python train.py --n_layer=14 --d_model=384 --n_experts=64 --experts_per_token=6 --d_expert=64 --d_shared_expert=0 --activation="squared_relu" --moe_layers=[0, 1, 2, 3, 4, 5, 6, 7, 8, 9, 10, 11, 12, 13] --router_score="softmax" --normalize_top_k=true --routed_scale=1.0 --balance_loss=0.00611 --balance_bias=false --router_bias=true --n_groups=4 --groups_per_token=2 --init_std_router=0.00652 --lr_router=0.000286 --vocab_size=8192 --norm="rmsnorm" --norm_eps=1e-06 --tie_embeddings=false --optimizer="soap_variant" --lr=0.0013 --beta1=0.95 --beta2=0.95 --batch_tokens=[16384, 32768, 49152] --seq_len=1024 --train_tokens=335000000 --steps=10398 --dataset="wikipedia_en"
Below are experts of layer 10 (counted from 0) of a mixture-of-experts language model. Rows are named router (the router's row for the expert), up (a neuron's input weights, with its number) and show model dimensions 256-319. Each number is 500 + 25 x the weight over its row's rms, rounded and kept within 0 to 999. Numbers have three digits each.
After each expert's rows: a language model's description of what the expert responds to. This comes from a sample of Wikipedia text that the model never trained on.

# expert 42
router:527425509473484493486460466516501487485481494534486469487528516478506493502531502481465497484535496498506526546540492525498519457467519509453513502508554487506496466513511506503481495549537477
up0:534474520525539509507478474528482502500505523510482461491496504502510495425463488526506510494506455463523498499490508505498433494480528514474501521512525505545503534527468500543469499529517508
up1:475489496511468511493507537473496516483493483477484448515497483498472485512472511534519498517574496541470512512477480510532482507505518523491568469524482530496519510486518521473517451508508484
up2:496478527487525476506483456514456501440492455504480448530477520530517484505527493477493495550490510477428502521502481482571467494493505498513498493505482486458514509482520512505531509520493491
up3:514483473530475512506472461520445515541507486480513462469459515527470497494479500494464548504523461508520503536514503496493486498496503520472508467486467505467528495552513503576508476491489485
up4:497475480500512504513478452528481497461478514512525553507517539525496497515505497506495495543501530469504491521514483486533485526496496503472523492445550568487476453528494497476450492474514534
up5:533457508507463464521512515501512508503531474473538462535524504504498514500498476533468483516497516527462503539500501498516499457505484531476508459546500551506463506464518493477478505440580495
It responds to: Noun and adjective endings. Word-final suffixes and common content words: breeding, fishing, opposite, plus development, political, education, military.

# expert 18
router:529512527517494511536531473503543493523485484492507456482502482547460525510474478484491517538474489499496509513486480492433504533493504490525524497554493482553526502539497500514538513515498483
up0:514508494543494519518499507494512496502506522539489493501499479519428519483498487518526476490501485540511520526512518482542410489476536460499507490525511476497501486496472507498520508527522490
up1:464495476485486502523503493507495493509487479507498538499497492494485447517492476501499519496490508519471536486503522509512511511496473491519469494554496506491454514495489489475505528486513503
up2:522526505538460501496525529513516499526469479477478514502492520493465476513470517530477506459451493501509488490519479500495498483470467471463466549490498487503508513515485456556493522493517499
up3:522518489447510518547478473478505529488484479491499535550532460511462496462516503444536450499484557513495500475476519520499502501496473482523508512512483507467511503482517523492514475504519479
up4:472472495497478510528479498474529509521506472480524504511473512517502490436473496504489504484500480521485520471476457502479501470492492508480499487516457455486522486507491462524530531515491470
up5:554516492524510488534492526484503509552522484521561514510523475499465481501484509498518505512507472520479525516542484469509519467475429477492488478478523474553535513501541468490498491475501477
It responds to: Reporting verbs, separators. Past-tense and -ing verbs of reporting or action in reviews and histories (calling, adding, placed, named), plus line breaks and table pipes.

# expert 4
router:499519504497506463502512458458503547501500542468456498479537519468496517510483548482494451503474506487473489478511548480496527516514503490542518506503544517473470486499505517551481518524502478
up0:449521465495502499445519488512519495440524484492470445489492490495510510477546487493462493535479515504515478474488519499498495510492525452487487491499520482491492492557502479493475502520482537
up1:486474524504539498460547487517496495475479513487497507521480514553486459471499538464510465478483494504476467548531505434482526492447485475516449525510499516514473515509501531500474526483495472
up2:487496506526504525524529515466478511492498525480491479509529429478493504486512513500491485482542494479469464529493516478521481467506509489501441511515506519483478508494486503488507484445536540
up3:463487467496540465455485468481550513452444505488484522513493505511464494503556520503505468512508540478498511487517527471501515493530513480485552480493496509521497481537475545494460469503553507
up4:519519538500476495526490496521527514525531499556518509494509516486499484496473513516513478485462482482502501447499484489534497466497460471478482486547530498492451477520529480490507532525485538
up5:465527534480517484491495498510488534466490553500502496518490481487492554518492504500527542439493484526436498444512581484457512503505528477503486489515487524491489483508528500479532515528491518
It responds to: Place and location words. Prepositions, articles and infobox colons introducing places or regions in geography entries, such as Region: Lower Carniola, in this state, km.

# expert 49
router:484499489534484493494488483497539518499453491487459541540463483515501457488500489473472473482511511464502497472536492481488513455461519489450472526510501530478542476496524465499513491486465517
up0:486496507556476477486458538483487528481481472475518464480535463450489522493542511516491522482488482520468513519488471499550466535501539514508519467491526509494529494523516513526490471482516512
up1:475530505477498449520483510502487482479465527487513491518518536497525507485485461502495496491506472496451482442513507486472552494442481480479488512473496513474500511504527487507537480479485523
up2:481477497483496479495484516500510497516505489530447507512479476529492508497496564475491466535502503520495476482471495479538490524480559491469536500484493493530465503488510511508546493518487528
up3:472531462485520454497518508470495531515477502498509508561476529519522500469495503517497511522466478508496498476485504535484498466497507492502505524534497459475453522505540493481530524499517496
up4:564533485508463524530519457540489508516473511485513513550489498474499496518487505464450532497570535507481491464464490508514493504493507549484518482472505501539512507458530490488517509507504492
up5:477519479515464530521485528490562535508497475518473518501451476484499522530519472502468454512485514465501439435494520440532503486498484462459427524469541496488496503478492530470511478503485516
It responds to: Roles and relations. Person-role nouns and their agent suffixes, such as member, coach, politician, son, senator, engraver, often after a or his.

# expert 57
router:477509494482511476473494500483518481502485484463538485510546509475495512478499522511526530530476517484488492504480502524480445496530480485503453495469494492525494508515521489493482503505537534
up0:483534490512467556488492457511525499488517478504481470505487526487521521509510527494517512523435485460499506480465471530512500508513540485489477496507503533478464461471489494515515527482463451
up1:509516494503479449514480489470490494502510502496542459506525468493506486491510483490527456514492503505507475470522470508512512531532454498462512482509506515540486473525502492471467475462516501
up2:454484492493475530531485516540482520468521462494487441483502516500537525475466502500499510489538492503523524521514497536548500493520529491479510528418523502515493484509513466505531476544510577
up3:498479533510489496469521485458504535497471498486509496458488480526502494505489512477533474497513476490516527541496483496502504482476493511444513475485522563528501540492520467474530540509516509
up4:488482517501497512495524508478486463496512480480517485496517510433472492557485478449538492464461535515512537518509466520487473480519510510498465515475539499521496452463533480483481513489502476
up5:537500510495489521450483517491516494470543482495499482503466503532556493500451529522480509476526466494472516516510496459484509436497546459504467522506529478527561521508472497474522506485522532
It responds to: Month names, inner syllables. Month names in dates, plus inner syllables after Sp or De, e.g. Spirit, Sprenger, surrender, Defence, Latinos.

# expert 15
router:546481507501540506516530475522446503490500524527476479501492524494491489536538477522471508498485475473526516472482532537500468496484462501475480523532522510474438448518469487504468523562492510
up0:497479521454511541578485443498503510506461503503472515542493511530471518455505498523525490488465526490500515502497513487506482488514525434504493473460525494514499496495520474519455497521504498
up1:459490534513508478510538502459490498534498497531505504519493497508513505478505475478462479497503475496472484510486496491491495505522501502512483486495527524515502505486489447529517529502465439
up2:519536524503526508498518485456468499520521501521524457536476514541567525535485473510481506507520534487506504467460514521509503539491479479479494512505546502460477486535501486495497528483534518
up3:562536490491493514527472427529522457555514482477485547505485470507523510494509510531508437524541527519502491497505504527480509496501444508473557515475554462506512502498474470495527482515524512
up4:466503494484474494511518478512488489465541527476485515504509468496557488471534516507522501526495506492466526462520508517510499517473472514487467511516536524497489484526464473479524506488535521
up5:495478468481509505542496485507513470471535479510500500502489482532505510452518489520501538534495540518526510513487515506478489484479506474523506496484493516511481465551503512503522461491488492
It responds to: Foreign name fragments. Mid-word consonant pieces in non-English proper names, often South Asian, Slavic or Central Asian, e.g. Shakhtar, Kaushik, Dhirendra.

# expert 31
router:479561486508513470500466532508465523518530491526476492487491505513547477504484515484478492477489505501510574516489537480502480528552470497511443538518464522468451525503486464509498480472478537
up0:488519487470483482503484480536510517428530521494473514472518484500518502471486493500504514519458498482501528473527452504505444487494510534491475518531504494433489468524489498468536506461489505
up1:536490468502469443531483531457483465485528544493516467465500425480463519482521485511501516479523460513506508501484504510494558529482509493504514496477487492541544519505519476472469542516477555
up2:495490502449478507536482449532523488489484518489473512495487486486501503521488482500467528503483453502537466484449467524549466492534509497512445504484446484522489494493500472503543504455496547
up3:485557515497544506488449481481503507461474545523490453480492518489529528492504514483494488490497506492515469519462553489499462506498492496501537494520517524496525489515492496483495518508491498
up4:542491491478516540495501513496479519518520521453494517519441476499495460473479524541513519526514475503487475492523470467520491506472489485471509464524512511488465472480507487523478513500464518
up5:541479478542525516493514474541495464490525466509521514495493494546491516494501525514508516510492541490515496497459526478506484500519515512497470503446480531520532521473496454504509478530487513
It responds to: Proper-name endings. Second parts of place and institution names (Street, River, County, School) and syllables inside Indian, Thai and other foreign names.

# expert 20
router:532491536497506485489495498514499492512500456490476530547503517558569455500512489492520526433539506452473574461517507482525511496505497525490478526503476510508472519474479476512439487486463529
up0:476457547481487543477490504524513470494485502473514454484469514534520501480525507496486517503503471491447509481499502484537527545499535504488478509487499442496488512482527514525508494483492485
up1:504502526485535504524505523467477454466457515529452490475509525517527489510485501503484501532506477485496479491483480462480481516513470501484506546510524520507525542477495479474495502517488458
up2:556557505532512476466501512547514512479557535501531515510532482462511482467536491484518499516503488520491494511476494514481525518467501528541505513459468527515523485500544462479468502493486503
up3:506502528490501524473516468507484493468490470485459485470502511526500476508512494506487467479477543539508491530489536471531515488482512556482501531552466501477459467511487457479535522476494493
up4:497515491533495501486505483503491509480526453488514475497477472465500541491523533499490493507477468516514489487515521490524491491483439464492463491470491513568506495470487450487492496491484504
up5:469512480536474478480518509502550502519532463485499468485480473497503503476533476528484516486465466510497482536522485472505511529496503500535540510473505509503519513448512512504458492441518555
It responds to: Venue and organization heads. Final nouns of named venues, schools, leagues and teams, mostly in sports text, e.g. Yale Bowl, Richfield Coliseum, Chaifetz Arena.

# expert 19
router:526504556507509511529546502466462491527506476474475525517484465481497510517470525482469482537542483468499532487507520510487494480493481533507507450520466484515537492529538507483520483488524495
up0:500518542471558512487502490504451447512499524490467500517482518504482479492561510505497481511532515524481466493511516503491483509536507479503496449512533506489516499484475513481512510521476565
up1:491516491483493467495516472529496537520504482488541492506494479503509520483497515494502469548472551487513487461544504514517480501472448500498491462549499468514447472498501489461515508505558499
up2:505479517493467550503488509512517516531489485491514486518477451466522523455453506524506471518570504460486504493494466503474487449469533539434507524411511522514519508540496468503502532491484474
up3:478480495508501522488477496487488496459526530458522470427503529487508473516500519496534471506472478464485493527484486531503484518475509473490562514468466497524504488485507515506508522464514470
up4:502493513483551516520520520505527514460468495527491531502495510500484510513482471481507501508523475512491516430520497516502543526520499494498473521480499492520515523472515512481490539517518504
up5:502474499455518526506482491504468534481494518494522495522498510473490524499512502499430498475537483496523485444482485463456521498474484521487485483523479499488448498489510521495471508505493480
It responds to: Mid-word fragments. Word pieces inside longer Latin-root words and foreign scripts, such as per-man-ence, int-ang-ible, Instr-umental, Exp-lo-ited.

# expert 36
router:505527516525493448534498495499504503503462574512489556505506527469500443469506501514497536469529472512491510527489474515482471542526509515538491519502509452477510473483540545487506479455488473
up0:502525526455503501531539511528482507509511508536461483505509475462494482492500519531525486475463479514507520540513509505508513505488516476484528493450481520480515429503478471505482483516460515
up1:525540526491519511510518499498515520482528562443470540462508474494478521542540485568501508491529493483422579507508463493498493495484461504477502483482516502492521485466480527497519463505514460
up2:515523557500550485489496467521504497517468515504525533495520506457456511501543504526512483498484500489457510537470526463548490513460549502477482474485505513473506474507495502470471519572523539
up3:507508514514499487449523493540486480479486515496510453488519509500509532516536537538574492507508528526503505532522462522540515486473445507536499496508504461471483460527510523475484480492508457
up4:481484509539503477504491498504479487498513471489498503524484528472511491527503511567470441496542498512481497541506490502497520505482516476521513475485513524467542521464536509542493510510487451
up5:492513497500513484499505498493517495487513527528511493497518506506518490487528520515470474502525527489512519540522477434528548498501502537509476537459535525481541471539476516481496437495524518
It responds to: Initials and first names. Periods after abbreviation letters like U.S., L.A., Lt., and common first names such as John, William, Michael.

# expert 55
router:527478459469489514516520448519491470524504450495506475472494480513512523526444491508466514519480471549515488519523537511489535479523501470451543489505480449571512532489551477525506512464528544
up0:498505497517551522513480505515534482506459521509471500504517496480509503533477480578486511509515469490495484483502495511564498509475525495497509493504513481519496470452507477463486531504483514
up1:464476497512484515534488489496497499475470480523511529506487504544512529485468481525520474517516523525498499452505506532476531507513500516484550508517505517531536509492524497521495486501522497
up2:493509468523509513472489468498509541524508546493497500491479518463487519457492505465471473483526471495508483551555528527484506480496517486507476545494489506482533482502512509459437513496509516
up3:500502527527516505509477506487470490489506525502551524472449491519476483538494508504528510492478497453510482516516527476491494529521498487484511459497474493506482461454493472468477492481537527
up4:528531499491491494478481496462507523490496522480512506515508514515514543464469493469529538514497510545515465479525465482535504479482474509479499484541486507424513455487508533526477506447504519
up5:495466474495489489481514442502505519473522549504508470500468473485510503515489498485477519514492484503549516487514485519518531505502504475516517491474415540495475491515530513546487456479523491
It responds to: Slashes, dashes, parentheses. Punctuation joining or opening items: slashes in CBS/Automatt or URLs, hyphens, dashes, opening parentheses and quotes, often in music lists.

# expert 8
router:494477502475515528501547519502524490478540520499509469507499491492512529526476451536538449491525495505513503504523499474514459471515490509516467485480518479513491503542480496562474504525484544
up0:522453528483493459461549479547450482488532507500479511471513514523510507511482485538555478530484507514481458540482485494481436506486501502487480512484473472487507472501548489482466474500491483
up1:492489509510500522526504477534474517492479550469519489482510498502521502549488467517472487492448510487520514512500498508518508489439547517453529498527494515503520530526504487521484542494548490
up2:486497538544484500485509500537478490513518447520486472506476507512511490501470529529477506526510511537483495508510455472459511491512477504447498534533534474439515503532519503534472485504464542
up3:484474525441531506511528472546493498505493570465498508533477506502443495481543507501471449538529519525509517475510498465540456496481515483532473488497549467484469509474490518534521486462513546
up4:537458497477538463514469493513509454480479494498499511467499522477525470452559527485546512527489449480496502507489532492458510507469455479502538497494497461510487481516518527541500492483508512
up5:480481507565476453481488516488516448478474502516537462532492523487549501496518503494498459531506515564488474554530488502523496500498504505488487505477508542524508490510512510522490521503491510
It responds to: Place commas and countries. Commas between place names and country or state names, e.g. Turin, Italy, along with country names, in, and, and table pipes.